Experts of a small language model.
Size: 12 layers, width 256, vocabulary 32768.
Experts: 80 experts in each of 12 layers, 64 SwiGLU neurons an expert, 2 picks a token, a sigmoid router, a shared expert of 128 neurons.
Training: a variant of Adam for the experts, 297M tokens, 9061 steps.
Below are experts of layer 7 (counted from 0) of a mixture-of-experts language model. Rows are named router (the router's row for the expert), gate (a neuron's input weights, with its number), up (a neuron's input weights, with its number) and show model dimensions 0-127. Each number is 50 + 10 x the weight over its row's rms, rounded and kept within 0 to 99.
After each expert's rows: a language model's description of what the expert responds to. This comes from a sample of Wikipedia text that the model never trained on.

# expert 32
router:50 53 41 26 58 57 49 49 48 56 47 54 60 51 52 54 57 38 63 36 46 55 60 38 41 44 41 46 40 55 39 35 48 50 54 59 68 56 64 45 42 25 59 48 36 47 46 47 63 44 52 43 55 56 49 46 32 53 49 26 46 45 55 60 41 29 40 44 56 50 47 44 54 58 51 58 45 50 59 56 60 54 48 61 46 74 61 50 31 59 51 47 55 48 50 44 51 46 49 61 40 62 42 64 56 60 51 43 50 48 53 34 52 56 58 54 46 49 43 53 52 50 52 41 57 33 56 51
gate0:47 57 49 28 41 25 39 59 55 55 56 29 56 60 39 48 66 49 52 31 35 55 35 41 55 56 47 59 20 57 37 40 51 48 51 51 64 47 43 50 40 59 43 52 30 28 55 49 46 58 64 60 49 53 38 68 69 56 54 30 48 56 46 45 46 47 44 50 51 43 50 47 55 41 52 33 46 38 34 55 47 47 57 51 51 47 34 61 51 46 42 37 65 40 48 43 38 51 44 59 36 48 51 60 40 66 49 52 49 56 53 38 32 66 53 52 62 33 55 46 48 52 53 39 65 60 56 52
up0:51 54 64 64 60 32 47 65 46 64 53 54 43 50 50 47 56 52 57 71 51 68 48 41 47 59 58 62 45 49 62 51 42 50 57 44 55 37 48 47 33 63 47 46 47 25 55 66 51 60 58 33 75 58 45 47 63 60 54 31 44 32 42 48 46 48 49 42 41 49 53 51 65 43 50 61 58 54 38 49 57 47 52 38 64 53 56 53 44 39 48 53 76 34 48 43 38 37 58 61 51 53 60 53 44 54 41 55 61 45 53 59 37 58 53 44 40 21 45 41 55 58 46 54 54 56 57 46
What it handles: Abstract or subject nouns and noun suffixes like -ation or -ology, often in section headings or titles, such as Cast, History, Research, education.

# expert 6
router:39 38 53 44 50 70 61 37 59 36 56 46 67 46 63 53 64 51 47 28 60 51 48 57 40 51 45 52 37 48 31 36 39 53 62 46 77 56 63 43 26 46 55 54 51 60 35 48 35 44 56 56 54 40 48 51 57 46 65 22 37 51 43 69 35 55 41 34 61 56 38 47 40 55 45 66 36 59 71 62 52 53 45 54 49 57 60 49 42 54 54 42 55 53 53 43 43 33 43 50 51 56 49 62 57 50 56 39 58 55 60 17 57 39 41 41 50 46 44 41 36 50 67 45 59 33 75 67
gate0:62 37 54 44 52 56 47 51 43 60 37 47 57 46 25 47 60 46 52 52 54 36 46 59 36 68 23 55 29 38 64 53 46 57 50 50 45 46 44 37 44 46 51 56 48 60 36 59 45 60 42 60 35 39 48 44 35 48 55 48 53 61 36 56 48 61 39 49 69 50 45 51 44 58 53 58 49 54 41 45 45 36 51 38 66 36 55 36 42 43 39 41 45 26 42 53 55 67 51 38 35 42 71 43 53 47 50 53 50 67 50 42 51 43 57 47 56 50 48 51 45 52 48 47 44 58 48 44
up0:52 47 36 45 44 59 56 52 49 41 63 49 46 54 85 32 50 53 55 54 39 49 37 39 63 51 43 41 36 73 50 52 47 50 58 63 40 40 52 64 49 53 45 51 41 46 72 22 46 43 62 47 59 50 58 54 67 58 50 57 52 50 64 36 47 41 52 45 26 68 54 41 65 58 58 52 54 42 52 37 43 46 65 58 40 56 39 59 54 57 57 52 40 61 49 38 39 43 47 59 47 49 15 33 41 30 53 45 39 46 56 56 54 45 53 73 54 55 34 38 54 39 42 61 60 57 42 45
What it handles: The conjunction and and the infinitive or directional to after verbs or nouns, as in assigned to, scrambled to intercept, writers and.

# expert 35
router:51 51 29 38 48 42 69 35 58 64 58 50 74 63 67 45 66 51 50 39 53 50 47 49 40 42 42 53 56 47 46 31 52 35 73 52 76 60 70 50 35 29 56 50 46 55 42 50 44 45 56 52 47 53 51 44 41 47 64 50 44 52 56 53 57 41 53 42 77 55 56 40 42 52 61 47 47 48 62 53 56 51 41 63 63 63 66 60 42 49 55 45 47 51 46 53 47 50 48 52 36 67 56 68 57 45 44 38 75 48 59 40 60 51 55 46 44 52 52 31 30 43 62 63 61 42 68 50
gate4:41 57 28 35 36 56 49 57 43 52 57 70 58 50 62 42 41 45 46 49 75 71 57 49 64 30 53 36 58 49 53 63 66 51 53 59 57 55 52 52 43 41 61 44 49 62 48 57 48 49 44 50 30 58 69 57 49 49 49 44 44 56 47 55 61 48 62 46 56 36 46 50 64 33 45 58 51 41 50 45 50 47 35 68 55 37 57 59 60 41 39 52 46 58 39 55 36 55 45 62 41 48 49 48 43 63 53 48 53 68 67 40 49 53 63 58 33 58 53 32 66 49 54 38 34 51 53 56
up4:45 52 60 43 62 58 48 39 31 35 52 48 53 44 51 51 49 28 29 52 32 26 52 56 42 49 51 59 38 42 41 62 49 61 41 56 40 40 37 49 30 62 45 53 60 42 58 42 53 38 45 52 51 53 55 52 38 53 38 64 49 46 52 51 34 45 38 58 37 35 34 61 58 49 49 43 54 53 65 45 62 57 56 58 53 52 50 38 62 44 55 46 50 54 54 49 41 61 33 76 50 54 50 54 58 44 55 63 36 47 29 62 40 47 36 55 47 33 25 54 48 52 52 49 44 52 50 48
What it handles: Dashes in lists and bullet entries (e.g. "(born 1993) – MLB"), and the words a, an, on starting a phrase.

# expert 24
router:59 44 51 24 41 71 60 39 54 40 57 58 69 28 44 59 68 48 50 27 56 51 36 53 39 46 33 43 53 57 48 43 48 39 74 51 78 39 57 52 40 38 58 45 41 48 43 49 33 46 40 40 51 48 50 30 21 45 45 44 41 49 45 46 50 46 41 54 57 51 36 37 49 56 46 53 33 52 56 50 58 59 46 64 48 59 57 59 50 58 44 56 51 38 46 47 35 34 45 49 57 59 46 44 44 64 57 47 53 50 53 34 64 60 57 39 51 58 47 44 54 50 42 53 68 45 60 65
gate1:47 57 50 36 40 54 66 40 63 62 59 50 56 52 51 63 47 61 36 34 48 54 44 44 49 58 33 44 37 50 54 54 78 45 55 46 53 53 61 48 57 54 64 65 38 33 59 55 45 58 40 68 54 54 33 53 34 57 60 44 67 51 50 54 40 49 53 55 42 54 40 43 43 48 51 47 61 48 39 34 54 54 53 33 52 17 38 46 45 57 36 46 52 52 44 63 56 60 67 38 49 48 39 43 52 48 31 52 39 52 55 48 65 38 50 33 48 74 41 59 39 50 58 56 60 55 56 48
up1:50 43 42 66 60 40 39 72 63 36 67 48 34 45 46 36 70 34 60 83 66 40 50 50 49 45 66 45 52 38 43 53 54 41 49 52 54 54 41 46 68 49 64 53 76 57 54 37 63 43 51 30 42 59 71 54 69 47 71 66 46 32 52 52 34 55 49 35 47 46 69 54 54 52 29 52 36 54 62 51 48 67 50 47 49 62 46 45 52 30 43 22 42 59 43 45 39 38 50 71 53 43 38 62 52 50 63 39 57 40 44 55 37 44 40 49 26 38 60 36 54 57 43 51 44 50 59 56
What it handles: Mid-word vowel endings in unusual surnames (Schaefer, Gingrich, Wale) plus table pipes and thousands commas in number-heavy tables.

# expert 12
router:57 56 41 40 47 58 52 45 54 55 56 48 55 42 53 56 51 46 37 36 45 54 46 50 35 36 53 37 52 48 37 35 48 53 63 55 64 49 55 45 34 44 61 55 47 55 37 55 39 45 50 61 56 44 54 49 33 51 65 31 53 42 48 64 45 30 48 42 55 45 56 32 50 53 48 44 50 55 60 51 57 52 44 59 45 53 66 51 36 46 57 55 59 44 40 36 47 36 61 50 48 62 55 47 63 53 48 49 55 58 48 22 69 66 64 31 51 47 52 53 37 58 50 45 56 36 69 76
gate12:44 42 47 50 54 53 43 49 55 50 33 46 53 53 56 49 54 40 51 40 45 50 46 48 46 43 48 46 51 53 31 40 61 39 46 49 51 37 44 59 62 47 36 51 51 50 44 72 36 41 52 52 64 56 66 56 58 39 38 55 37 55 44 50 43 43 39 21 47 58 50 68 48 57 60 53 45 57 57 50 75 66 62 51 59 40 63 46 46 47 32 58 57 72 58 42 62 52 59 55 55 70 39 46 42 55 74 62 60 50 65 59 46 45 72 39 42 46 44 47 53 55 55 44 53 43 67 53
up12:55 43 66 64 52 39 46 46 35 53 48 50 51 40 46 44 43 61 49 50 49 48 44 37 54 40 44 42 53 45 43 49 44 47 41 54 54 49 43 54 42 49 41 38 57 36 52 56 48 45 60 42 52 44 72 62 54 46 43 64 42 48 47 44 57 47 36 38 42 45 55 68 54 56 71 44 45 55 68 57 70 51 58 58 51 43 54 38 50 45 40 56 58 88 35 46 52 53 54 44 47 58 51 52 38 51 58 56 48 49 60 66 54 42 70 54 36 53 51 43 53 70 37 45 59 44 55 39
What it handles: Last digit of a four-digit year after a century prefix like 201 or 192, in tables, reigns and dates, e.g. 2019, 1925.

# expert 17
router:47 47 39 21 46 66 49 50 50 54 49 57 59 51 65 46 68 40 48 34 45 56 51 45 40 43 50 43 34 53 33 27 62 41 53 58 53 60 61 41 49 21 61 57 38 62 37 49 48 41 39 69 55 48 41 44 53 34 54 51 46 58 54 57 50 46 54 40 56 60 38 42 54 52 32 49 55 50 67 50 54 52 51 53 52 61 68 47 42 60 49 29 44 58 47 35 52 43 52 42 37 68 36 64 48 50 43 54 58 45 51 50 73 53 50 44 44 56 58 53 36 61 58 49 64 31 66 63
gate0:47 46 49 36 42 58 59 38 39 42 51 38 57 63 43 53 39 52 15 45 55 42 43 33 53 61 53 68 52 51 46 45 58 40 57 62 50 54 76 32 56 48 52 46 41 54 46 49 50 43 51 52 50 50 41 52 44 47 59 57 37 48 52 65 46 45 51 43 49 47 60 71 51 62 68 41 54 33 54 39 39 53 66 41 39 60 60 50 50 69 49 49 60 65 42 60 47 47 51 39 45 61 35 47 58 47 31 66 54 46 29 47 51 54 58 41 66 62 44 48 46 47 45 52 61 38 60 51
up0:41 59 48 59 59 46 53 41 51 52 29 57 58 62 46 53 64 44 40 51 43 32 59 48 57 48 51 38 55 54 41 54 56 33 50 44 41 56 52 35 58 68 50 70 50 64 31 41 44 40 47 52 40 39 45 52 57 43 41 55 60 48 41 38 65 45 61 42 40 52 50 74 50 61 46 27 44 42 48 46 36 50 52 36 45 58 51 50 56 47 44 62 38 68 41 31 56 47 47 43 53 50 38 44 50 47 61 60 40 35 22 67 51 47 51 45 48 58 38 53 59 49 34 47 35 36 76 61
What it handles: First piece of a rare capitalized or foreign word split into pieces, such as Univers-ité, Sal-oon, Esp-inoza, Ro-, Gu-.

# expert 36
router:65 28 45 41 41 58 50 42 50 54 58 28 62 46 53 53 69 32 57 41 52 53 42 36 45 45 52 42 46 52 47 35 50 32 58 46 64 59 71 33 54 16 59 41 51 62 42 48 47 39 56 55 61 64 62 55 44 35 46 45 44 66 54 58 53 33 45 56 51 57 49 31 54 53 50 46 49 47 57 54 48 50 47 53 56 57 50 50 36 58 54 61 45 50 50 49 51 47 53 53 44 74 53 53 58 45 56 37 65 62 55 40 73 57 51 48 43 46 65 56 47 44 56 47 49 36 69 60
gate0:55 44 39 36 57 57 48 52 48 59 57 45 38 36 31 65 49 54 32 49 58 33 54 43 52 46 54 59 59 40 38 41 37 50 51 57 67 58 38 68 49 44 52 51 49 54 36 50 53 32 37 42 39 43 48 29 56 49 67 50 46 48 38 48 37 51 55 44 47 53 62 26 58 48 43 51 39 33 58 55 35 43 48 44 49 38 47 52 41 60 48 67 42 43 58 44 42 20 52 53 41 67 45 50 34 48 39 61 37 45 58 57 41 41 52 43 48 49 44 60 28 65 43 69 62 62 61 51
up0:52 46 34 56 56 69 66 47 31 52 66 50 41 43 38 39 51 60 48 79 55 48 49 43 32 39 42 56 49 39 43 45 41 58 50 53 51 59 54 53 54 50 56 51 58 59 63 43 56 51 42 58 46 47 47 40 49 50 74 48 51 48 35 48 51 63 56 62 57 64 43 56 50 57 53 65 44 26 69 55 52 48 45 42 25 43 50 64 57 46 38 57 33 50 60 56 23 33 70 55 67 52 51 55 45 59 66 67 62 32 51 54 44 71 58 81 41 55 49 54 43 28 58 46 62 61 44 64
What it handles: It, this, there, first, same and nouns right after The at sentence start, such as home, game, paper, following.

# expert 51
router:65 47 39 35 47 72 51 37 47 48 54 41 62 50 58 53 50 38 59 33 53 53 42 50 49 41 37 45 53 44 52 36 54 50 63 47 65 58 76 44 49 40 60 59 46 50 31 44 51 44 46 60 60 52 44 60 44 46 47 36 52 45 51 59 51 34 54 40 56 50 39 34 49 57 45 52 41 38 54 50 39 56 39 58 54 68 54 54 30 39 40 57 42 38 46 61 44 53 47 44 41 64 40 65 54 57 51 45 53 51 64 26 64 46 56 51 43 42 60 35 41 50 65 49 59 25 57 50
gate0:31 45 46 51 37 53 36 58 39 53 40 50 42 62 48 34 67 49 54 49 44 47 49 50 30 52 27 41 48 30 56 55 56 19 47 71 50 48 59 47 50 36 56 39 59 56 49 52 50 54 26 26 43 57 48 41 67 40 63 73 50 65 68 54 40 45 43 60 50 43 85 51 40 58 47 37 54 60 51 34 48 47 42 36 44 57 52 48 37 75 49 34 42 54 50 48 56 38 39 58 40 65 53 51 53 54 43 55 51 53 45 55 63 44 42 55 59 54 49 44 61 52 40 58 56 54 75 42
up0:44 41 41 61 63 70 34 60 32 53 50 34 39 49 48 42 46 49 54 39 56 49 34 39 61 55 34 50 55 44 53 40 51 41 49 51 47 47 54 30 59 55 43 39 60 53 45 60 35 45 60 37 53 48 42 53 63 58 46 60 60 55 48 42 45 44 54 37 37 32 56 51 39 60 47 44 70 49 37 34 38 53 29 43 46 45 48 52 29 55 47 40 44 38 51 54 33 43 52 66 32 69 58 68 60 82 45 61 36 39 70 53 47 46 53 58 48 47 49 49 58 51 44 45 63 43 52 38
What it handles: En dashes, hyphens and slashes between numbers in scores, year ranges, dates and ratings, e.g. 30–13, 2009–2014, 4/5.

# expert 11
router:52 46 41 31 44 49 58 39 63 51 53 54 70 49 55 52 57 40 49 29 63 40 66 51 43 61 35 41 44 44 35 34 53 48 58 56 68 63 61 57 40 36 63 60 41 57 26 50 46 36 53 53 48 45 51 45 38 35 54 42 57 45 51 54 49 42 30 35 66 62 42 34 55 62 39 54 40 52 50 63 69 52 40 64 53 54 69 51 27 56 49 47 36 39 45 50 53 49 46 51 41 53 49 55 59 66 49 49 45 52 52 52 58 60 52 39 45 49 58 58 33 54 56 53 57 38 59 76
gate0:53 58 51 47 61 49 61 58 50 38 60 67 29 66 50 44 54 31 39 62 42 46 46 42 65 58 45 60 51 58 58 31 37 60 39 68 51 29 41 56 42 42 47 70 45 37 53 43 34 55 61 41 68 53 61 48 40 42 63 54 44 42 32 44 45 58 36 28 57 47 70 45 51 59 46 63 44 54 40 65 75 45 55 47 50 47 47 55 62 62 44 54 63 52 38 69 60 52 45 47 52 44 39 61 53 41 49 51 41 56 69 46 58 60 58 50 66 51 37 51 22 51 65 53 67 59 54 52
up0:49 54 55 58 54 44 59 52 61 41 58 55 41 56 58 47 49 37 54 40 45 41 45 41 48 58 54 43 48 33 44 41 46 59 41 64 51 56 63 58 45 49 50 51 41 44 50 46 54 62 42 68 71 58 51 46 76 33 49 42 62 35 45 45 48 55 45 36 55 61 56 48 56 42 53 52 46 52 46 57 60 33 47 47 40 71 39 51 56 60 66 52 46 45 31 61 55 65 55 47 54 50 52 59 66 39 51 37 43 61 51 61 60 67 64 58 56 46 40 60 32 52 49 54 60 38 43 57
What it handles: Pipe separators between cells in wiki tables of results, offices and statistics; also quantity words like some, several.

# expert 14
router:54 43 44 47 56 57 67 35 49 44 59 54 58 41 58 55 45 46 53 36 45 55 39 53 29 37 40 45 42 48 47 42 49 45 50 53 67 54 74 35 41 29 54 55 60 64 38 52 41 45 60 47 69 62 54 37 31 39 64 37 39 48 61 53 51 29 36 35 56 47 44 50 41 66 41 57 49 53 50 56 49 55 68 42 52 72 65 63 52 46 48 46 51 46 47 39 46 32 32 48 30 60 45 59 55 54 58 45 56 60 59 39 65 39 44 53 59 56 58 38 42 49 57 52 52 46 66 57
gate0:51 36 60 53 62 53 52 49 62 41 63 60 51 50 48 58 46 51 67 55 65 39 49 57 60 43 57 57 50 36 33 53 53 45 37 50 45 38 62 56 47 37 66 67 53 39 46 65 59 54 49 52 53 46 47 62 43 52 53 52 50 31 60 47 53 37 53 61 57 44 40 60 56 57 50 54 41 54 31 53 45 46 50 58 37 47 57 66 39 36 34 36 38 64 33 51 59 51 70 56 53 47 51 48 56 30 48 57 46 42 60 37 38 44 61 50 57 64 42 42 62 53 33 50 46 38 40 69
up0:31 56 47 53 49 52 48 53 34 55 51 55 51 36 55 51 44 28 46 50 52 48 60 40 65 41 45 50 35 50 63 49 59 69 37 53 41 42 48 48 51 40 48 45 37 38 50 62 66 53 37 43 47 33 44 40 50 27 44 37 54 54 56 58 59 45 44 38 42 44 53 48 55 47 56 48 59 48 50 44 41 40 49 42 51 29 43 50 45 66 61 63 54 33 46 38 46 58 65 44 56 52 68 55 50 53 53 71 45 58 25 46 34 57 47 45 55 55 69 41 61 62 56 46 38 46 46 41
What it handles: Semicolons, ands, ampersands and commas separating list items, especially in dense results tables, citation lists and code-like entries.

# expert 34
router:54 45 37 30 42 51 56 40 62 49 55 60 71 44 60 56 62 48 59 40 55 56 45 39 39 38 38 39 45 40 44 43 61 49 50 47 67 57 72 52 37 25 53 44 52 62 32 51 49 29 45 60 44 49 67 34 48 51 54 33 54 53 57 57 40 41 50 46 51 56 33 39 47 51 43 42 59 52 63 53 52 67 43 52 62 70 49 59 32 29 52 50 36 56 54 32 41 45 53 60 33 47 41 58 49 50 59 37 53 44 56 42 69 59 55 43 49 53 57 50 27 45 54 49 52 43 63 58
gate0:48 52 44 49 63 50 44 57 47 44 55 53 53 56 49 45 60 50 61 49 45 48 32 53 60 51 48 50 47 47 55 47 57 58 61 44 51 52 48 68 55 45 62 53 51 52 62 51 39 52 40 51 34 54 56 57 38 50 61 50 44 48 60 61 49 41 29 60 52 61 44 42 52 50 75 40 52 36 33 37 50 30 44 22 29 41 45 43 57 36 66 43 46 52 55 61 36 64 49 51 34 42 42 55 48 49 68 53 43 63 68 46 35 40 74 45 59 41 21 52 52 53 46 47 76 52 34 58
up0:47 62 55 52 55 59 59 52 57 46 55 61 55 60 43 38 58 44 55 65 55 57 63 61 43 40 40 35 34 52 63 44 61 42 62 55 48 35 25 69 61 50 52 55 37 69 45 45 60 36 60 63 49 54 48 37 42 44 50 50 50 45 46 42 45 53 57 60 59 49 47 54 58 70 47 58 39 64 61 36 61 66 56 39 61 51 42 35 52 43 55 60 40 72 58 45 50 42 49 33 66 55 50 38 45 50 51 68 59 51 55 59 44 34 44 23 41 51 37 37 51 47 50 49 60 61 50 33
What it handles: Short word-start pieces that are completed by the next token, such as st, un, w, Reg, ed; also decimal points and v. in case names.

# expert 1
router:48 47 47 31 56 64 65 42 53 44 58 46 57 45 63 49 71 52 58 44 60 58 58 39 46 45 46 33 52 58 37 37 53 47 54 58 57 56 74 56 31 33 61 60 50 54 35 39 42 25 39 59 59 61 55 48 42 46 58 39 45 55 54 54 50 31 55 31 71 41 50 30 45 56 31 50 47 49 70 50 58 59 41 58 61 63 67 45 47 48 53 46 49 60 47 48 47 37 47 44 44 78 53 69 54 52 57 36 57 57 62 42 57 65 64 38 36 51 48 49 42 63 45 40 44 43 59 76
gate0:47 58 52 52 49 57 36 71 51 37 45 51 47 60 46 69 53 47 53 54 51 46 61 42 49 56 42 46 66 54 62 59 57 42 54 50 55 39 72 56 36 44 44 50 45 53 50 58 50 47 64 60 46 45 64 41 51 56 33 56 57 56 65 62 66 40 58 52 52 60 43 46 73 45 48 43 50 58 35 60 34 48 51 47 37 58 57 39 42 48 35 60 42 39 51 57 29 53 40 53 60 62 52 44 62 58 40 42 55 66 53 48 37 53 52 36 38 38 44 48 36 49 40 55 30 42 66 38
up0:53 52 47 37 58 41 43 32 58 60 49 49 63 49 58 58 45 44 42 32 71 56 57 42 69 45 48 56 39 63 41 59 53 54 47 32 55 33 45 29 56 47 53 52 45 54 48 34 55 55 47 32 39 61 43 52 43 56 64 38 53 47 31 52 44 59 42 48 56 56 49 54 38 36 56 44 47 51 56 49 51 59 57 48 52 41 49 54 66 47 58 45 56 64 60 48 55 59 67 55 57 47 34 54 57 46 47 75 35 48 53 37 61 58 45 49 54 53 62 57 52 37 65 44 62 57 56 45
What it handles: Opening piece of a split rare proper name, often a taxon or person, such as Mar in Marítimo, Raph in Raphitomidae, Hay in Haynes.

# expert 30
router:53 61 44 22 47 62 55 42 60 56 44 44 60 53 49 64 60 43 54 32 63 43 51 52 31 50 50 38 52 53 31 38 48 48 47 64 72 57 60 39 38 37 77 61 49 53 39 52 37 57 35 57 51 71 51 43 52 39 60 26 56 39 66 53 53 28 37 37 53 42 42 47 48 63 39 50 50 53 60 57 55 57 48 68 52 69 65 52 32 38 51 41 44 56 49 56 38 36 48 41 34 55 59 48 48 48 55 45 52 54 54 31 67 65 58 41 36 44 57 51 43 53 62 52 61 36 64 55
gate0:60 52 53 50 60 46 54 42 50 44 50 41 60 40 55 50 39 39 68 56 41 55 43 66 66 41 58 47 63 54 62 35 41 44 62 68 71 51 32 49 28 59 38 70 56 52 35 44 33 50 51 52 44 63 48 43 33 38 50 57 52 58 38 54 23 41 58 65 59 49 56 37 49 41 39 56 61 37 52 49 71 70 34 36 53 51 42 48 49 61 47 56 54 44 78 50 64 42 58 46 61 61 43 63 54 32 50 54 73 39 46 62 51 41 61 40 60 55 65 45 49 46 55 40 35 43 54 67
up0:70 46 58 54 57 67 45 52 51 51 60 62 59 48 47 39 56 52 58 60 54 44 57 53 63 51 50 63 45 51 57 38 44 51 43 46 53 58 36 46 50 48 61 39 62 40 37 43 38 41 56 47 37 67 64 30 64 40 56 58 49 52 40 45 31 17 57 38 46 27 60 45 50 46 28 41 54 36 47 53 39 29 48 52 60 49 54 39 29 36 57 38 56 54 56 50 53 43 61 56 50 54 55 44 39 59 30 39 40 42 38 48 46 48 59 41 58 44 33 56 57 50 52 44 37 56 59 37
What it handles: Plural nouns and plural suffixes, often after the, other or numbers, such as games, teams, logos, organisers, stocks, gates.

# expert 18
router:50 50 47 21 57 59 66 49 56 60 62 46 54 45 60 49 57 50 53 49 63 68 41 45 33 45 42 37 48 54 45 34 51 40 54 54 71 51 55 56 45 41 52 45 53 56 32 53 42 40 46 62 55 55 59 50 39 53 63 27 40 50 62 66 37 25 26 42 59 47 46 36 47 46 53 56 51 42 72 62 60 59 39 52 53 63 53 50 37 43 47 63 52 56 48 44 49 35 58 44 51 86 41 46 49 69 64 42 56 49 58 40 73 51 63 52 55 41 62 60 40 48 49 39 54 42 61 50
gate0:51 45 30 44 62 60 52 55 28 38 39 74 55 31 47 42 51 34 41 51 51 56 51 28 47 43 34 61 45 49 51 35 51 54 51 38 57 54 56 47 52 31 57 64 35 57 42 49 37 60 48 56 42 52 54 41 31 42 51 55 48 47 62 53 58 47 33 45 37 57 41 51 54 60 58 56 51 43 46 37 54 52 44 40 59 54 47 56 56 66 51 51 32 40 55 45 69 48 50 61 44 56 50 52 42 45 59 59 44 69 49 52 38 43 60 41 55 29 44 36 49 72 64 53 40 37 40 55
up0:49 50 58 48 34 47 52 33 48 49 42 40 59 57 54 78 52 51 61 54 46 56 46 73 64 43 50 35 48 66 51 22 51 57 42 64 39 54 65 39 54 58 39 51 46 36 60 35 66 59 43 35 44 37 53 63 49 62 59 54 52 47 25 44 66 51 66 41 59 44 64 29 45 30 37 46 53 66 58 47 41 50 47 56 47 40 46 42 52 48 57 34 54 50 38 51 64 53 44 57 64 69 42 50 39 50 37 50 44 51 40 47 42 59 59 57 58 54 56 57 51 55 46 58 45 55 50 36
What it handles: Table cell pipes and spaces in sports and election tables, periods after abbreviations like No. and Rs., and decimal points.

# expert 21
router:68 36 54 22 55 60 64 42 44 64 52 36 65 43 60 58 61 48 57 34 50 59 45 52 45 46 49 35 59 51 38 41 56 41 64 53 58 62 70 44 40 31 63 60 42 48 45 52 51 40 41 53 54 53 44 54 41 54 65 51 37 44 42 47 45 27 58 39 63 57 55 42 40 49 47 41 45 47 65 45 47 55 55 62 50 71 56 52 38 47 41 41 51 61 58 57 37 32 53 49 45 69 51 56 43 44 53 36 65 57 66 33 59 63 64 41 35 43 61 47 43 50 59 50 49 30 68 70
gate3:38 74 52 50 47 65 26 46 43 64 51 42 57 74 51 57 53 67 54 41 41 43 46 49 61 49 47 45 46 64 44 39 48 50 41 37 71 56 52 54 40 37 32 57 48 47 46 42 39 46 51 54 49 69 35 46 57 51 56 63 44 42 53 48 57 30 43 35 39 55 54 38 59 66 44 29 29 69 42 65 69 47 64 53 39 49 59 33 48 66 58 46 57 47 48 59 52 49 33 40 43 59 43 60 40 49 56 72 64 59 31 56 42 58 56 59 53 54 53 38 53 49 61 66 44 48 70 45
up3:57 75 50 73 53 52 37 42 37 54 41 45 59 48 42 48 51 83 47 53 54 49 35 38 57 59 49 44 51 57 55 47 45 50 43 46 37 59 54 60 58 57 50 56 39 66 52 60 39 53 39 39 46 46 41 48 49 67 55 44 49 35 44 49 53 48 62 50 35 47 53 52 60 49 52 38 37 70 42 45 59 35 32 35 60 34 36 44 45 55 57 29 46 60 68 58 56 47 33 47 55 60 40 50 53 56 61 58 31 57 50 53 44 52 43 63 42 55 54 45 47 43 54 68 39 58 58 39
What it handles: Bare space tokens before numbers, mostly in tables and coordinates, plus odd symbols like degree signs, diacritic letters, subscripts.

# expert 5
router:54 57 43 33 56 62 50 24 55 60 53 44 62 47 56 54 53 41 59 38 42 46 55 41 33 51 43 55 45 50 47 33 55 47 67 66 80 59 60 52 35 49 60 50 39 42 38 49 50 28 41 56 64 69 62 45 48 40 59 54 38 47 49 55 46 19 33 44 50 55 44 47 39 50 46 51 41 49 64 37 51 42 46 56 52 61 58 56 38 40 53 52 53 42 45 55 42 28 43 47 43 59 60 49 49 54 58 46 58 53 67 26 48 57 69 59 38 51 51 50 43 58 61 42 48 39 52 60
gate8:35 44 30 52 58 46 49 50 55 56 38 34 41 52 46 42 64 33 55 51 53 59 33 75 47 43 45 40 53 36 48 39 38 48 47 45 48 54 61 47 51 47 61 47 52 42 57 66 58 55 68 54 31 38 59 55 55 31 47 45 50 44 58 35 53 51 35 73 63 55 42 32 42 48 53 41 55 57 46 50 41 62 53 38 48 33 52 55 50 54 45 55 55 60 46 47 55 51 55 75 60 46 58 44 27 52 61 68 61 64 43 58 42 50 52 47 62 60 68 34 49 49 29 40 66 43 46 46
up8:54 56 26 37 50 46 44 52 52 54 52 42 40 30 34 41 44 62 51 63 44 64 61 55 53 43 37 45 66 78 58 53 44 57 45 43 54 58 40 40 20 46 44 58 47 49 49 51 61 43 44 33 47 33 35 59 57 44 45 50 53 53 44 63 52 54 68 62 50 53 30 55 67 55 47 42 37 55 54 49 50 61 40 66 55 53 52 44 53 46 47 49 75 35 46 45 39 59 51 51 46 55 78 57 54 40 45 52 64 46 49 43 36 56 52 44 55 48 55 34 51 50 77 48 46 27 45 49
What it handles: Commas and "of" right after a proper name, title or place, as in "President of Guatemala", "Victoria, Seychelles", "Brandon, Dean".

# expert 33
router:66 45 51 27 54 63 52 31 50 46 41 57 69 57 51 50 58 46 61 37 42 55 45 47 38 39 42 43 56 44 35 35 52 53 55 58 58 67 55 55 37 34 39 61 36 44 51 51 38 37 55 43 45 66 49 41 41 44 48 35 38 50 62 53 36 31 40 50 70 59 65 35 39 73 41 38 41 43 59 56 57 58 52 55 46 59 59 58 43 45 45 57 40 44 49 46 52 37 50 58 28 72 51 55 68 52 53 53 54 56 46 50 52 48 58 42 35 48 52 51 31 65 58 61 60 53 84 71
gate4:42 37 33 38 63 37 63 30 29 56 40 48 45 65 67 49 55 61 42 45 51 55 49 45 53 38 43 53 52 43 51 45 40 57 52 54 61 31 37 55 49 55 58 74 27 57 55 27 41 53 35 59 37 49 63 72 55 50 65 49 60 50 43 54 67 53 34 30 24 47 46 56 49 51 54 64 67 51 53 30 43 51 46 57 59 56 49 40 51 72 53 55 49 46 64 38 49 48 58 67 49 80 46 46 69 52 41 40 43 49 60 46 50 46 68 63 39 52 43 54 36 49 61 55 62 34 37 33
up4:54 51 40 64 62 56 48 51 63 34 49 41 34 54 34 44 46 44 38 63 56 68 53 46 50 58 34 43 39 48 52 38 37 47 41 40 49 40 54 49 60 48 39 47 64 53 63 55 51 38 54 54 67 38 41 45 54 49 60 68 48 47 67 38 40 47 70 57 53 29 44 50 65 42 51 42 47 49 38 47 44 29 52 66 55 44 47 49 50 53 54 41 52 73 54 58 48 55 51 38 61 25 46 57 41 30 52 44 52 50 56 51 37 58 48 38 60 54 51 58 60 49 39 32 69 42 48 48
What it handles: Standalone integers in tables and infobox fields such as scores, heights, distances, attendance, and counts of wins or goals.